Experts of a small language model: 41.8M parameters, a variant of SOAP for the experts.
Below are experts of layer 4 (counted from 0) of a mixture-of-experts language model. Rows are named router (the router's row for the expert), up (a neuron's input weights, with its number) and show model dimensions 96-191. Each number is 128 + 24 x the weight over its row's rms, rounded and kept within 0 to 255.
Before each expert's rows: "comes after" lists some tokens at least twice as common just before its tokens as in all text. This comes from a sample of Wikipedia text that the model never trained on. Tokens count by the router's weight.

# expert 9
comes after: "\n\n", ".", " =", "==", " |", "==="
router [112 133  92  90 103 110 150 129 116 125 137 134 110 152  70 118 151  89 143 151 149  82  77 121  92 124 142 139 176 125 161 123 130 123 140 148 135 108 101 128 136 128 147 143 143 137 157 123 139 149 140 143 163 102 139 120 137 119 126 108 141  99  68 139 100 110 138  97 141 161  90 106 148 148 134 112 152 193 119 109 152 133 153 176 140 115 117 117 181 157 142 101 126 115 113 111]
up0 [101 116 158 162 159 131 132 177 126 125 149 135 149 121 185 114 170 139 122 104 131 126 138 133 112 115 114 148 112 121  74 108 145 116 112 208 152 134 118 146 151 126 174 109 117 139 128 130 123 135 118 163 146 126 144 151 170 112 116 103 142 142 127  97 103 147 154 129 152  92 142 123 128 132 144 143 129  63 108 109 174 123 105 145 156 110 146 126 176 172 160 136 149 150 189 141]
up1 [119 118 110 126 108  92 134 143  96 147 101  88  75 130 112 108 130 138  93 179  93 115 103 132 115 142  93 103 136 160 144  97 134 114 148 118  98 104 143 119 152 122 201 139 111 148 177 132 129  97 113 132 103 109 104 129 146 167 120 148 129 123 142  96 145 136 127 141 164 168 100 125 127 144 134 101 149 140 121 119 150 128 135 104 124 108 171 167 117 100 131 122 145 147  89 117]
up2 [153 151 121  75  94 110  84  84 133 163 149 110 126 143  86  60 113 136 138 114 117 113 121 102 150 130 176 100 106 115 145 130 134 123 119 130 107  77 150 102 113 142 128 106 140 114 172 104 138 148 115  65 148 117 124 127 122 146 120 147 160 122 147 116 119 118  42 159 156 149 103 124 131 118 145 151 132 139 130 114  95 142  76 130 147 111 132 137 138 107 149  99 126 127 154 134]
up3 [138 148 135 105 108 101 140  91 123 193 109  92 162 125  66 157 132 102 130 118 146 148 116 178 111 141 108 142 144 116 165 150 129 115 123 115 124 136 135  79 109 109 147 119 100 108 118 137 128 160  94 121 127 105 126 140 107 168 144 112 120 136 117 136 128 108  77 129 124 101 127 116 157 150 138 118 110  90 162 113 127 129 138  86 134 154 132 116 138 137 118 103 159  99  95 166]
up4 [146 146 103 138 158 140 132 143 122 125 121 157 153 144 169 114 176  95 141  75 130 113 144 167 112  89 121 169 116 126 120 141 109 162 128  92 153 182 136 150 113 117 105 127 145 100  98 106  99 104 129 138 145 102 152 165 150 103 152 106 107 115 139 146 123  84 121 143 115 165 101  92 126 142 120 130 124 132 113 174 149 145 109 157 150 119 127 161 128 145 109 144 152 173 120 107]
up5 [100 139 126 106 122 141 114 206 143 148 156 117 143 164 119 132 114 128 147 115  99 103 129 114 161 112 120 141 122 133 131 115 119 127 137 103 147  91 114 149 130 124 140 153 114 132 175  93 113 142 118 159 132 137 102 108 135 169 170  92 135 174 137 131 140  93 164 140 133 130 142 108 141 151 125 127 168 109 160 162  93 179 125 140 150 160  89 146 142 143 119 128  88 139 138 121]
up6 [110 134 139 128  96 114 183 113 144 120 149 106  92 134 168 110 115 116 188 135 147 128 118 167 150 145 142 125  98 153 138 125 137 150 122  92 129 132  89 112 118 132 123 140  92 131 138 123 112  93 135 148 148 147 138 110 143 144 125 127 143 130 113 119 157 122 157 136 144  94 135 170 124 115 124  89 149 113 143 118 124 132 116 112 117 119 104 124 107 149 110  94 148 154 113  98]
up7 [128 114  98 129 119 133 102  88  89  94 102 161 206 167 126 157 160 114 123 105 137 141 102  87 137 120 131 121 120 174 108 105 103 155 159 152 127 156 131 123 144 123 135  98 169 152  89 128 101 169 122 159 133 134 125 164 126 151 107 122  95 113 108 147 138 147 134 142 159  69 110  89 141 108 125 109 152 147 139 143 112  90 154 114 130 133 126 145 143 129 165 116  99 134 125 148]
up8 [122 105 126 112  92 130 110 131 119 110 110 102 121 165 110 178 164 120 125 183 135 102 137  66 100 105 109 154 130 100 120 109 155 132 114 140 142 102 131 101  96 128 129 175 119 119 167  78 108 124 110 122 128 149 127 125 126 117 147 138 137 162 129 124  93 136 120 122 131 109 130 142 123 143 128 122 126 130 121 128 161 128 103 122  99 151 146 125 133 178 126  95 158 126 139 123]
up9 [155 128 142 138 128 157 132  90 130 127 110 139 136 103 154 147 103 116 133 139 123 142 165  92 141 153  62 128 120  83 146 117 131 133 142 121 135 116 165 125 114 112 154 145 140 125 146 133 110 146 139 164 158 152 149  95  91 117 121 169 167 166 188 175 144 123 129 103 130 109 150 170 159 135 133 164 172 120 138 131 161 153 125 128  94 130 124 165 143 114  94 111 147 106 146 123]
up10 [ 90 114 148 120 125 152 108 112 154 149 156  80 157 132 128 120 149  96 139 119  75 134 138 106 102 133 119 147 128 124 144 113 118 132 121 101 134 130 136 125 126 154 128 149  77 127 134 139 137 138  90  98 121 110 118 150 132 169 134 107 125 152 117 135 150 115 108 129 142 154 133 104 104 164 121 104 118 112 117 152 143 137 145 137 151  91 112 128 130 171  92 113 157 111 123 134]
up11 [131 116  84 130  90 129 129 132 143 120 136 130 139 111 130 145 105 151 142 154 165 138 121 108 141 160  65 118 123 146 148 154 142 147  87 163 115 131 122 142  78 136 119 121 178 143 157 145 162 134 105  84 151 114 139 138 136 114 134 144 129 138 116  98  84  73 169 198 121  99  99 112 118 146 130 149 125 117 104 138 152 140 112 114 160 150 122 137 160 122 103 155 141 111 121 160]
up12 [144 130 101 106 140 167  87 150 141 132 160  96 116 177 157 129 120 118 136 152 111 137 150 115 151 127  85 122 124  97 140 118 123 122 178 122 159 142 113  56 146 138 111  80 149 138 137 146 106 146 131 164 138 137  90  97 115 146  70 131 148 147 157 128  75 160 169  82 113 156 136 133  95 126 115 116 155 125 148 129 120  87 121 135 155 127 177 158 167 130 112  45 137 137 105 108]
up13 [135 157  95 118 114 107  70 157 160 140 113 102 143  94 128 109 138  87 163 163 191 118 165 177 130 124 144 160 156 114 111 113 105 105  66 136 114 134 115 176 153 112 140 179  94 155 144 113 155  81 124 132 100 140 107 146 104 123 125 151  95 170 157 188 131 147 102 166  94 158 136 132  82 153 169 146 136 111 159 114  97  91 132 125 129 123 133 181 137 146 111 130 124 147 131 142]
up14 [150 156 151 131 113 146 136 144 128 148  74 113 126 135 125 113 120 138  92 132 115 106 173 135 101 105 116 112 145 126 113 156 167 116 132 147 109 136 104 103  92 110 155 164 128 140 117 124  63 131 169 116 134 132 114 107 133 116 154 134 116 173  72 183 112 145 124 106 142 147 112 151 126  78 136 126 129 180 120 134 113 137 134 166 150 150 142 121 144 129 153 115 137  81  84 112]
up15 [124 134 129 151 134 113 135 143 132 156 136 145 150 115 120 155 118 127 129 146  71 152 126 154 128 110  78  80 146 194 103 167 104 142 132 135 130 111 138 149 119 182 178 154 138 105 158 139  87 115 133 139  74  97 145  86 146 138 109 103 117 175 103 131 123 143 125 110 121 145 105 152  96 125 141 137 108 183 152 153 109 158 103 123  92 131 167  87 154 110 118 110 133 111 119 111]
up16 [117 140 103 120 108 145 134 118 109 158 114 142 129 120 127 145  98 142 106 151 136 162  85 157  87 174 121 114 153 160 132 111 117 108 125 104 137  93 178 139 110  98  86 113 113 107 140 123 135 104 128 139  96 134 141 163 124  67 129 117 130 110 109 139  88 138  88 106 111 132 137 114 134 146 156 160 136 149 105 124 128 128 111 174 162 146 142 106 146 123 123 138 116 126 121 112]

# expert 3
comes after: "\n", " |", ")", " |  |", "3", "0"
router [130 151 137 121 123 127  88 121 145 147 129 132 151 205  68 111 123 111 121  80 128 100 122 138 119 132 129 134 113 118 118 117 149 143 111 155 137 101 131 117 147  94 106 156 164 102 109 138 131 100 155 106 104 156  86 136 123 104  66 136  84 138 158 165 180 155 124 123 128 125 136 158 102 109 102 141 113  66 148 155 144 108  81  77  96 134  71 145 133 147 133  91 107 135 137 127]
up0 [106  84 103 148 124 147 135 124 161  80 154 145 106  93 130 109 112  72 116 143 146 150 117 117 101  95 155 106 104 110 132 111 128  61 117 149 133 135 154 187 138 164  98 134 156 124 166 114 107 111 143 135 126  65 118 144 104 157 144 168 155 120 123 118  97 147 101 153 175  85 125 105 121 101 126 135 138 186 150 155 136 116 117 132 133 135 150 111 114 166  97 132 134 150  84 138]
up1 [107 140 128 129 125 168 183 118 136 140  97 155 151 132 149 172 134 167 106 110  97 100 110 125 157 153 125 155 111 138 150 151 138 162 129 121 120  97 132 136 153  82 103 153 132 138 148 179  84 173 151 152 115 121 147 119 118  82 143 122 119 138 116 114 119 195 131 121 143 107 109 105  97 103 108 116 132 122 146 115  90 124  73 135 131  97 129 146 107 152 127 139 130 183 149 151]
up2 [182 149 121 150 146 122 139 166 122 154 130  94 109 144 158 108 122 138 119 165 147 129 127 101 175 111 107 129 143 144 116  91 159 127  66 133 141 165 123 122 121 114 111 108 135  86 159 169 106 104 124 152 114 106 122 132 168 112 150 169 124 127 121 101 133 123 111 156 170 154 124 161 130 160 144 129 140 128 128  91 124 118 105  62 134  77 123 135 102 161 110 134 157 112 123 107]
up3 [148 104 128  69 115 152 108 137 149 170 117 189 119 125 157 121  82  86 114 164 147  99 143 126 106 128 115  52  92 147 110 130 149 120 114 132 145 134  78 152 121 142 122 173 155 101 100 112 105 147  92 157 155 115  95  90 122 124 116  89 103 101 144 139 135 155 135 135 143 120 103 134 122 145 116 152 135 123 100 109  80 108 101 117 145 130 149 181 111 140  98 118 145 137 128 108]
up4 [ 96 133 143 158 101 115 140 101  74 134 133 103 137 106 138 133 122 120 128 163 139 134 119 111 113 155 156 111 156 138 111 190  86 120 162  98 101 128  89 116 161 113 115  69 127 106 162 159 123 106 136 109 167 127 121 146 128 104 107 140 104 176 144 169 119 123 128 136 145 148 116 113 161 139 129 133 108 149 146 125 129  94 126  86 125  82 138  93 104 116 135  89 128 119 159 105]
up5 [113 151 153 114 151  83 135 147 118 149 131 125 109 101 172  89 139 120 179 143 148 112 129 114 118 160 165 117 120 101 123 162 113 100 157 109 105  96 124 106 117 123  96 153 114 143 161 114  95 111 143 131 100 120 155 158 126 131 119 128 127 142 121 144 108 108 147 127 112 114 114 106  98 153 147 145 147 115 144 100  82 105 140 158 157 150  66 125 149 170 112 118 151 144 126  82]
up6 [126 142 100 141 139 146  87 113 162 185 138 111 125 165  78 110 120 159  90 113  90 112 125 141 130 103 133 182 120 135 136 133 134 114 146 118 134 147 105 135 167 101 121 123 134 108 120  96 137 150 143 101 163 113 108  93 125 155 139  90 108 128 143 129 103  85 126 153 159 135 106 123  99  89 149 133 102 148 122 129  95 157 106 109 110 121 133 126 141 118 146 127 158 103 153 164]
up7 [181 122 166 146 107 117 130 134 130 150 116 184 153 160  99 143 108 128 120 106 151 118  85 145 115 132 104 110 140 130 144 177 128 158  86 153 131 162 142 133 139 118 111 121 156 112 160 156 174 107 153 123 168  83 151 103 131 140 148 166 170 174 140 140 142 113 154 142 148 139 131 129 131 113 140 130 141 103 152 131 143 104 120 107 107 106 117  77 138 119 167 113 108 121 106 145]
up8 [128 127 111 131 127 118 136 132 106 154 106 138  91 134 132 168 145 127 141 143 123 139  94  94 132 161  98 133 107  84 122  86 150  89 149 159 135  80 132 121 129 106 111 144 149 107 121 134 147 108 119 167 160 118 153 116 119 156 140 130 127 153 119 127 115 106 125 143  79 119 151 126 156 164 149 148  81 114 122 125 111 131  91 112 145 156 139 103 101 169  82 144 100 124 149 143]
up9 [137 144 135  98 124 146 131 111 152 137 148 140 132 130 147 120 129 199  93  54 113 128 127 145  71 134 166 156  93 125 115 132 149 134 100 115  72 125 127 124 134 125 104 102 138 135 156  86 125 122 115 113 157  69 153 127 103 117 112 153 108 165  88 119 144 152 145 139 102 137 124 156 109 102 104 124 166 100 149 128  95 157 132  93  90  79 118  55 104 130 118 159 119 111 120 129]
up10 [139  95 133 158 107 126 129 105 119 143 118  98  77 159 115 107 169 129 140 103 200 100 124 122 122 137 133 145 125 114 109 110 182 108 142 161 152 128 150 131 124 139  78 159  88 144 118 121 123 138 102 145 131 142 138 134 118 154 117 144 132 158 149 163 152 108 106 126 120 123 108 147 135 151 148 111 130 140 183 113 172 119 151 158 137 149 131 142 108 151  63 151  79 121 145 170]
up11 [186 139 122  95 127 148 160 136 137 121 148 118 132 128 114 102 175 113 124 141 135 142 107 135 110 104 157 159 152 160 125 137 109 111 134 108 154 121 146 124  95 141 116  91 136 132 123 153 108 130 203  99 109 110 111 113 108 151 152 109 169 169 184 151 145 139 141 156  76 156 146 119 127 110 102 127 131 125 145 153 109  94 130 189 154 101 121 135  88 142 145 138 157 153  97  89]
up12 [173  89 116 138 104 115 112 139 151 100 136 153 114 137  99 124 155 155 133  94  89 152 114 142 107 131 126 110 120 124 148  94 124 158 133 138 180 125 117 136  90 113 125 137 116 127 172 144 104 114 133 125 125  91  94 102  75 124 140 116 130 167 105 130 161 158 118 113 120 108 154 112 136 120 167 130 164  95 120  62 138 145  98 111 105  87 116  98 106 124 177 125  99 156 149 146]
up13 [130 150 154 123  96 161 141  98 137 125 169 158 106 175 136 136 128 142 147 114 114 129 102 154 166 128 181 157 147 102 142 147 131 130 127 112 132 163 118 110 188 121 103 113 117 126 138 107 133  96 143 138 135 125  68 144 151 118 145 104 115 129 130 128 145 108 116 108 140 156 166  90  93 146 119 132  99 115 111 151 114  94 113 121 129 103 124 160 146 118  93  90 125 113 128 115]
up14 [136 121 113  87 136 109 134 148 104 111 109 160 145  53 161 106 140 119 148 121 137 110 123 103  94 132 146 116 130 197 101 127 118 111 156 133 128 131 174  90 129 114 145 120 138 101 165 122 160 142 140 141 131 112  92 149 116 174 158 122 103 127 121 115 112 143 155 134 124 120 139  72 142  82 123 153  95 132 119 134 101 100 164 122 164 103 121 149 116 142  96 153 139 125 119 169]
up15 [113 125 107 101  81 122 104 133 171 118 147 117 133 125 132 138 136 141  89  72 136 149 112 103 110 120 147 165 190  99 109  74 126 144 104  82 107 117 114 105 106 132 143 125 103 116 145 132 128 170 164 115 154 109 108  92 111 115 122  71 138 158 149 147 180 144 144 153 165  92 137 130 126 149 125 153 132 169  90  89 123 150 130  78 145 141 109  94 154  98 114 126 133  93  89 118]
up16 [156 124 124  90 114 146 141 135 134 113 134 137 134 139 130 136 146 141  99  95 159 107 126 146  98 123 126 103 129 103 142 115 159 126  80 159 146 150 126 136 129 131  67 138 116 130 132 133 184 156  87 151 114 101 129 145 116 139  60 128 151 132 118 147 132 151 140 150 149 131 104 163 145 130 126 131 112 152 163 112 107 157 132  87 120 129 103 130 119 162 140 128 117 113 114 155]

# expert 11
comes after: "1", "2", " ", ", ", "–", "| "
router [166 100 128 165 151 119 120 137 120 155 156 122 115 140 155  94 135 133  61 109 123 166 105 132  96 165 102 151 118 113 138 114 163 146 111 114  90 109  98 113 121  95  63 156 159 141 106 118 124 155 104 124 111 123  89 105 115  94 123 129 142 144 168 120 162 145 115  92 117 113  87  84  98 125 121 133 138 119  95 136 163  84 135 154 147 162 160 129 172 120 151 121  93 141  82 110]
up0 [136  94 128 144 167  96 152 121 118 134 140 143 117 123 128 118 144 156 130 166 126 157 105 102 127 145  86 146 130 129 149 138 143 119 146 146 139 127 138 166 155 150 146 115 141 152 152 122 101  99  89 104 130 111 107 150  82 159 137 140 163 176 114 162 157 110 105 117  96 146 105 134  81 110 137 145 133 135 124  94 114 133 105 122 143 137 119 174 156 117 131  94 129 164 151 144]
up1 [137 151 104 137 154 128 149 142 129 139 183  78 144 107 124 125 138 110 125  85 152 162  87 100  91 135 124  90 137 137 137 139 117 156 127 127 130 148 130 137 129 140  95 142 128 142 138 184  96 132 159 131  96 126  93 109 124  92 112 146 152 163 114 117 145 128 169 150 121 166 120 129 117 146 167 120  93 129  91  88 115 181 127 183 110 133 102 114 102 147 137 101 100 146 114 125]
up2 [143 142  99 117 107 111 106 132  78 133 146  90 142 161 132 124 126 126  91 103 135 144 142 150 128 160 116 112 123  73 122 140 141 103  87 123 143 124 127 137 126 107 109 143 153 124 127 125 117 147 135 135 131 159  97 137 147 117 123 151 116 107 106 162  79 156 128 105 144 138 150 146 122 107 152 122 155 173 121 108 131 125 129 131 147 165 132 144 149 160 171 141 141 116 120 107]
up3 [120 125 138 137 168 145  74 149  72 157 156 144 170 151 147 125 144 125 108 122 153 164 112 125 124 147  83 122 100 126 111 138 120 123 126  86  93 128 151 124 195  77 109  80 140 114 127 118 123 168 113 136 116 143  82 124 130 138 125 137 137 124 135 128 116 138 151 144 124 155 108 127 124 126 127 142 157 106 119 161 121  95 145  91 143 154 127 149 127 180 102 102 142 104  99 150]
up4 [130 117 129  97 136 145 130 149 142 161 131 159  70 117 116 121 140 156 148 117 131 107 156 146 109 153 121 111 131 147 157 115 110 117 126  99  94 130 103 116 134 119 113 138  93 137 136 143 127 201 124 120 147 117 103  81 126 113 122 154 132  98 121 154 135 184 136 121 128 160 118 176 127 127 125 136 135 123 111 140 138 104 134 102 112 118 155 117 138 196  98 107 159 141 152 145]
up5 [150  92 124 139 120 127 139 145 133 126 107 132 122 148 111 180  99 129 116 129  51 122 167 143  92  95 106 115 150 106 146  89 102 126 104 139 115 161  78 160 111 165 133 167 165 111 137 163 102 107 160 127 109 143 167 120 130 130 102 156 123 109 107 110 158 116 145 141 110 110 169 132 125 126 124 169 123 132 138 157  98  89 110 102 144 102 133 113 128 142 125 107 116 134 143 103]
up6 [140 124 113 169 104 100 135 142 141 115 135 101 122 136 133  97 106  90 105 133 146 140 104 104 124 141 171 162 143 131 123 132 160 142 118 125 118 114 153 125 134 107 143 142  95 102 124 163 158  89 169 130 144 130 140 123 156 181 176 110  86 140 149 120 112 180  89 142 125  94  90 133 134 124 160 127 105 192 142 113 150 160 121 149 100 131 105  84 132 143  90 162 125 119 126 146]
up7 [160 131 117 134 135  97 152 136 129 164  74 125  86 121 141  96 139  97 122 129 136 148 140 116 157 109 130 138 151 151  95 102 125 111 114 143 133 143  63 126  79 134 143 122 157 158 126 161 168  88 136  72 140 109 127 105 112 141 128 103 113 131 128 103 146 118 156  96 130 115 160 121 129 103 109 110 142 162 120 137 151 125 158  97 173 132 119 121 126 150 174 131 142 166 111 137]
up8 [138 146 114 140 192  67 141 119 110 133 130 100 136 101 119 115 135 150  97 129 159 154  82 137  92 127 149 150 116 113 110 113 148 152 158 141 106 123 136 138 129 107  61 192 139 140  57 117 146 152  93 121 130 140 104 135 158 107 135 105  91 126 115  96 150  99 141 139 115 162 125 133 156 124 113 114 114 160 127 174 162 155 169 116 127 157 131 149 134 126 146 110 134 155 133 155]
up9 [123 137 131 119 154 143 107 155  81 128 123 104 122 132 158 141 152 151 140 109 117 113 120  99 121 104  97 126 161 144 112 155 120 102 121 107 143 134  99 117 137 138 190 114 112 152  96 120  74 131 151 128 137 121 159 133 129 163 114 126 115 158 132 120 115 129 167  77 163 119 103 161 138 125  99 158 103 140  98 104 158  84 114 119 123 153 150 139 178 122 164 126 119  87 128  84]
up10 [157 158 146 137 164 124 139 147 118 129 134 124 117 108 164 120 185 131 121 133 131 192 128 136 115  87 118 102 150 110 170  97 187 133 109  81 121 159 139 118 122 116 127 105 156 127 124 110 118 143 134 113 162 168 132  93 136 124 106  99  87  85  93 127 136 122 116  86 148  91 115 100 129 140 164 116 169 125 158 144 139 115 158 109  89 157 155 144 138 104 162 168 126  89 125 132]
up11 [179  87 101 125 185 128 119 115 138 146 124 142  74 143 106 105 119 101 124 117 115 105 130 146 112 147  77 132 121 167 125 152 120 148 172 127 159 147 147 129 161 126 113 154 162 123  98  98 125 122 101 130 107  88 106 117 100 128 106 126 142 147 105 147 130  98 140 139 172  92 112  48 171 166 102 133 120 129  74 128 121 100 120 129  91  90 160 136 111 102 140 111 180 161 119 124]
up12 [140 141  97 102 178 127  87 105 136 189 119  74 149 113 158 103 156 103 134 107 177 135  85 111 129 133 149 117 104 145 117 125 168 118 143 123 135 130 108 107 163 136 115 148 113 125 117 123 134 130 123 148 133 126 127 107 133  96 139 122 150 157 135 137 133 138 145  86 137 110  74 143 126 130 122 117 158 157 122 177 126 148 145 126 106  90 124 140 132 102 125 119 183 172 127 111]
up13 [ 93 135  73 141 118 135 160 173 117 134 102 121 119 128 143 130 153 117 127 132 136 131 159 154 116 119 108 138 124 174 129 166 134 150 167 105 128 101 123 113 143 134 120 129  94  80 101 137 140 140 109 126 153 117 110 121 146 124 116 139 138 131 155 105 130 127 136 110 163 158 120 106 144 183 124 115 142 143 126 152 120 164 121 146 159 113 135 107 134 108  96 137 102 143 132 104]
up14 [157 129 118 169 143 144 122 130 126  96 101 143 154  95 129  86 110 119 176 159 114 155 180 147 116  93 100 148 119  92 114 104 133 129 110 152 164 113 154 132 136 120 142 149  96 115 152 111 111 113 108 134 192 139 168 137 142  97 152 166 114 117 162 151 150 137 132  94  73 127 109 115 178  78 132 145 147  91  99  82 132 162 114 142 114 155 136 151 141 155 156 105 125 120 110 141]
up15 [101 136 119 127 127 113  98 107 106 121 112 153 135 119 113 147 139 114 153 127 115 150 133 144 142 112 133 143 114 122 129 141 120 163 103 115 130 136 154 122  91 103 123 149 130 166 148 111 160 116 131 157  82  97 135 133 165 171 134 120 143 130 163  86 154 113 159  92 112 134 135 156  75 103 147 176 117 116  78 125 136 165 136 130 144  81 158 123 127 148 126 124 149 111 115 129]
up16 [160 123  93 133  82 114 128 171 128 123 159 115 144 152 131 124 154 130 105 112 103  91 145  88  92 120  77 162 113 111 171 142 104 138 120 120 122 115 140 173  97 120 149 124  81  99 133  91 139 135 129 109 124 148  96 129 147 125 174 120 112 103  96 121 126 134 133  98 163 136 125 133 116 154 122 130 143 124 128 103 147 119 158 138 138 118 119 118 161 155 116  81 150 156 140 114]

# expert 2
comes after: " | ", ".", "0", "; ", "–", ") | "
router [140 133 144 161 132 180 110  96 122 118 149 142 130 105 119 109 137 127 108 142 132 157 125 141 108 139 110 154 121 122 149 129 145 156  93 105 144  96 141 133 132  98 152 112  76 148 117 130 152 154  95 126 125  75 103 112 132 148 114 137 107 178 148 191 144 128 134 124 141 143 134 119  83 149 168 196 144 100 109 146 137 121 155 111 123 102 154 125  98 139 110 125 166 136  67 105]
up0 [143 114 110 137  85 124 154 149  79 127 125 140 106  94  93 146 111 120 128 173 144 103 112 135 138 113 124 126 126 102 132 123 120  63 132 170 135 153 118 156 151 136 121 113 142 104 167 112 184 137 148 125 124 135 111  96 135 136 155 126  91 137 136 159 137 125 150 129 127 153 134  97 101 196 145 117 140 160 115 126 108 119 174 145 175  85 190 122 121 148 132 121 127 133 137 131]
up1 [132 111 155 151  92 107 122 115 150 130 153 144 108 125 153 144 147 129 142  97 131 122 159 163 140 130 152 117 145 142 133 168 118 173 132 174 144  87 135 132 143 123 132 173  95 144 137 126 144  57 141 126 111 101 181 117 151 137 115  77 167  77 135 123 117 133 139 141 152 139 148 161 125 130 165 134 147 148 136 120  99 121 109 121 126  92  88 140 140 108 129 118 134 120 130 124]
up2 [107 107 128 134 157 117 111 169 138 101 134 128 116 139 128  99 133 172 149 156 133 118  98 145 130 111 114 133  95 124 108 140 126 158  95 137 192 124 104 159 127  76 123 149 156 124 183 125 170 128 151 100 131 124 132 148 107 133 112 132 121 186 123 134 142 144 139 160 131 131 162 110 115 138 170 169 124  81 115 161 154 141 138 110 120 118 119 132 138 151 146 129 136 100  97 121]
up3 [157 152 141 126 124 139 128 155 131 130  89 123  95 141 169 137 104 103 112 124 106 127  73 146 132 128  97 181 129 139 186 143 149  98 118 112  72 140 150 156 132 131 109  77  85  94 134 142 120 183 137 144 154 144 116 138 187 110 108 144 110 111 186 129 115 138 141 139 142 137 133 139  95 143 126 124 118 112 163 138 165 142 142 125 109 151 136 109 140 112 148 139 131 126 107 151]
up4 [130  93 147 101 160 162 131 135 121 151 158 141 151 150 127 156 122 124 135 145 127 132 152  73 134 124 129 161 118 149 142  99 125 149 119 173  94  90 116 114 123 127 155 138 131 169 124 165 106 178 129 116 112 113 105  96 134 146  90 123 133 111 121 109 146 157 109 110 135 126 128 164 135 139 132 135 152  87 124 161  84 122 134 139 175 144 131  72 151 130 118 126 114 143 133 117]
up5 [135 133 160 170 116 167 140  91  90 123 114 130 168  72 142 109 124 132 154 162 142  97 126 152 138 117 130 100  95 133 119 127 135 156 132  94 147 115 103 151 102 102 113 139 123 115 142 104 151 121 168 108 126 110 120 131 139 107 150 127 134 118  99  81  51 127 132 138 142 169 139 164 128  84  93 132 150 127 100 130 153  94 124 117 136 147 148 140 115 166  89 105  99 169 159 127]
up6 [111 134 116 109 101 169 100 170  97 132 169 145 126 129 137 147 140 175  73 126 134 136 146 122 160 126 104 136 117 104 100 110 135 114 117 143 146 108  78 117 160 138 121 155 163 165 130 116  72 118 171 135 119 123 144 137 160 143 155 193 105 173 138  92 138 126 169 121 121 125 160 122 105 116 134 148 136 141  99 125 124 172 130 134  92 114 109 128 165 139 148  93 116 139 115 128]
up7 [149 107  80 146 160 152 150 135 150  77 109 176 135 158  37 129 124  77 141 130 166 147 155 120 122 180 111 131 134 161  76  85 156 152 145 133 121 150 188 113 125 129 139 144 112 109 110 145 106 132 118 114 136 147 113 137 136 145 145 133 147 159 102 149 135 130 105 172 116 118 139 122 136 133 139 112  89 164 124 146 101 100 122 143 134 120 100 129 105 123 133 169 154 118 122 102]
up8 [141 106  97 176 129 130 131 167 114 122 107 132  79 106 163 113 128 123 130 109 151 115 134 116 144 145 103 142 155 146 156 141 140  94 132 150 114 122 124  76  96 110 137 156 137 114 122 104 124 127 116 105 123 150 126 113 136 140 119 147  52 118 127 136 135 125 101 154 124 144 130 144 137 111 158 116 116 132 107 155 114  79 101  95 113 124 133 115 151  91 118 181 117 111 106 114]
up9 [112 176 119  94 120 146 137 157  94 114 158 123 124 141 136 130 117 133 168 128  94 153 159 114 157 123 144 125 136 127 126 106 118 115  88 153 141 155 110 127 200 138 110 144 125 114 149 109  92 114 113 128 141 143 122 109 135 140 104  83 119 145 108 135  82 120 143 138 189 127  74 124 140 152 152 115 110 149 145 122 144 144 104 126 165  94 113 151 159 103 107 101  99 100 128  94]
up10 [108 124 126 153 119 123 194 137 131 149 148 140 112 142 100 130 131 157 104 124 109 137 156 133 136 158 129 152 152 111 155 148 109 115 124 109 161 105 102 134 117 142  89 134 139 142 104 135 119 106  81 118  58 100 132  96 149 114 142 131 120 165 136 140  94 105 127 189 139 111 129 206 119 129 112 144 155 119  93 145 108 106 105 112 143  86 164 125 170 106 121 174 139 118  96 114]
up11 [ 91 152  76 128 133 157 119 146  79 114 126 132 176  86 156 120 136 121 113 117 117 101 107 127 128 115 119 119  75 118 137 169 143 154 174 104  88 131 122 144 110  85 107 155 123 175 173 122 141 138 134 133 157 135 148 100 135 177 129 120 146 121  82 146 166 149 135 105 116 126 140 121  83  86 135 123 136 121 127 153 168 124 141  86 135 142  90 105 103 129 132 172 157 124 124 133]
up12 [156 120 132 129 156 143 134 111 117 148 129 106 155 104 102  78  83 122 181 110 122 134  93 149 105 116 110 133 128 139 156 126 141 123 130  82 114  91 104 110 141 134 146 118  87 148 134 135 112 127  95 115 141  82 105 121 154 166  82 108 168 154 195 118  92 151 170  80 111 140 134 133 161 134  81 134 151 161  83 128 120 162 137 167 162 101  96 168  99 110 114 156 124  86 133 120]
up13 [101 115 121 147 122 143  92  93 102 138 143 130 141 110 113 155 141 192 157 111 115 117 120 112 154 158 142  89 152 136 116 120 112 124 133 155 147 169 118 133 133  69 100 130 139 135 127 176 169 148 127 149 128 114 154 111 124 124  82 173 130 159 169 100 129 132 138 137  81 137 144 107 183 137 132 149 138 153 141 142  90 179  69 113 161 100 142 143  97 136  94 137 144 120  98 146]
up14 [118 149 140 166  64 109 152 105 145 117 121 123 144 111  94 159 142 113 107 135 104 160 130 197 131 133 162 173 122 101 153  80 100 168 149 127 134 148 111 157 110 140 145  84  93 108  80 149 171  96 110 115 129 124  95 129 123 123 118 126 120 167  97 141 152 127  96 140 145 159  94 139 119 155 134 160 159 154  78 137 141 165 164  96 128 129 117 189 112 111 147 134 122 162 105 174]
up15 [153 115 122 138 164 166 141 137  70 107 140 125 131 128 143 167 122 136 117 110 151 103 162 130  49 163 150  91 128 108 148 144 105 137 107 158 137 156  97 138 144  88 116 120 131 123 142 169 122  91  96 144  93 127 165 147 138 160 131  85 159  74 142 125 115  95 110 177  82 152 117 154 137  75 101 147 119 131 111 140 165  85 100 147 117 131 141 109 127 129  74 133 117 134 160 150]
up16 [132 192 131 130 108 129 142 138 133 127 120 166 139 166 138 100 148 128 114 110 183 138 151 134 135 117 125 139 136 113 160 129 128 131 169 122 136 147 155 161 125 101 119  98 109 164 136 124  93  78 133 116 139 122 147 113 124 140  86 126 120 129 102 147 127 127 114  82 148 152  87 145 129 160 129 144 132 116 104  76  95 140 103 120 140 133 141 133 107 136 125 129 152 114 113 123]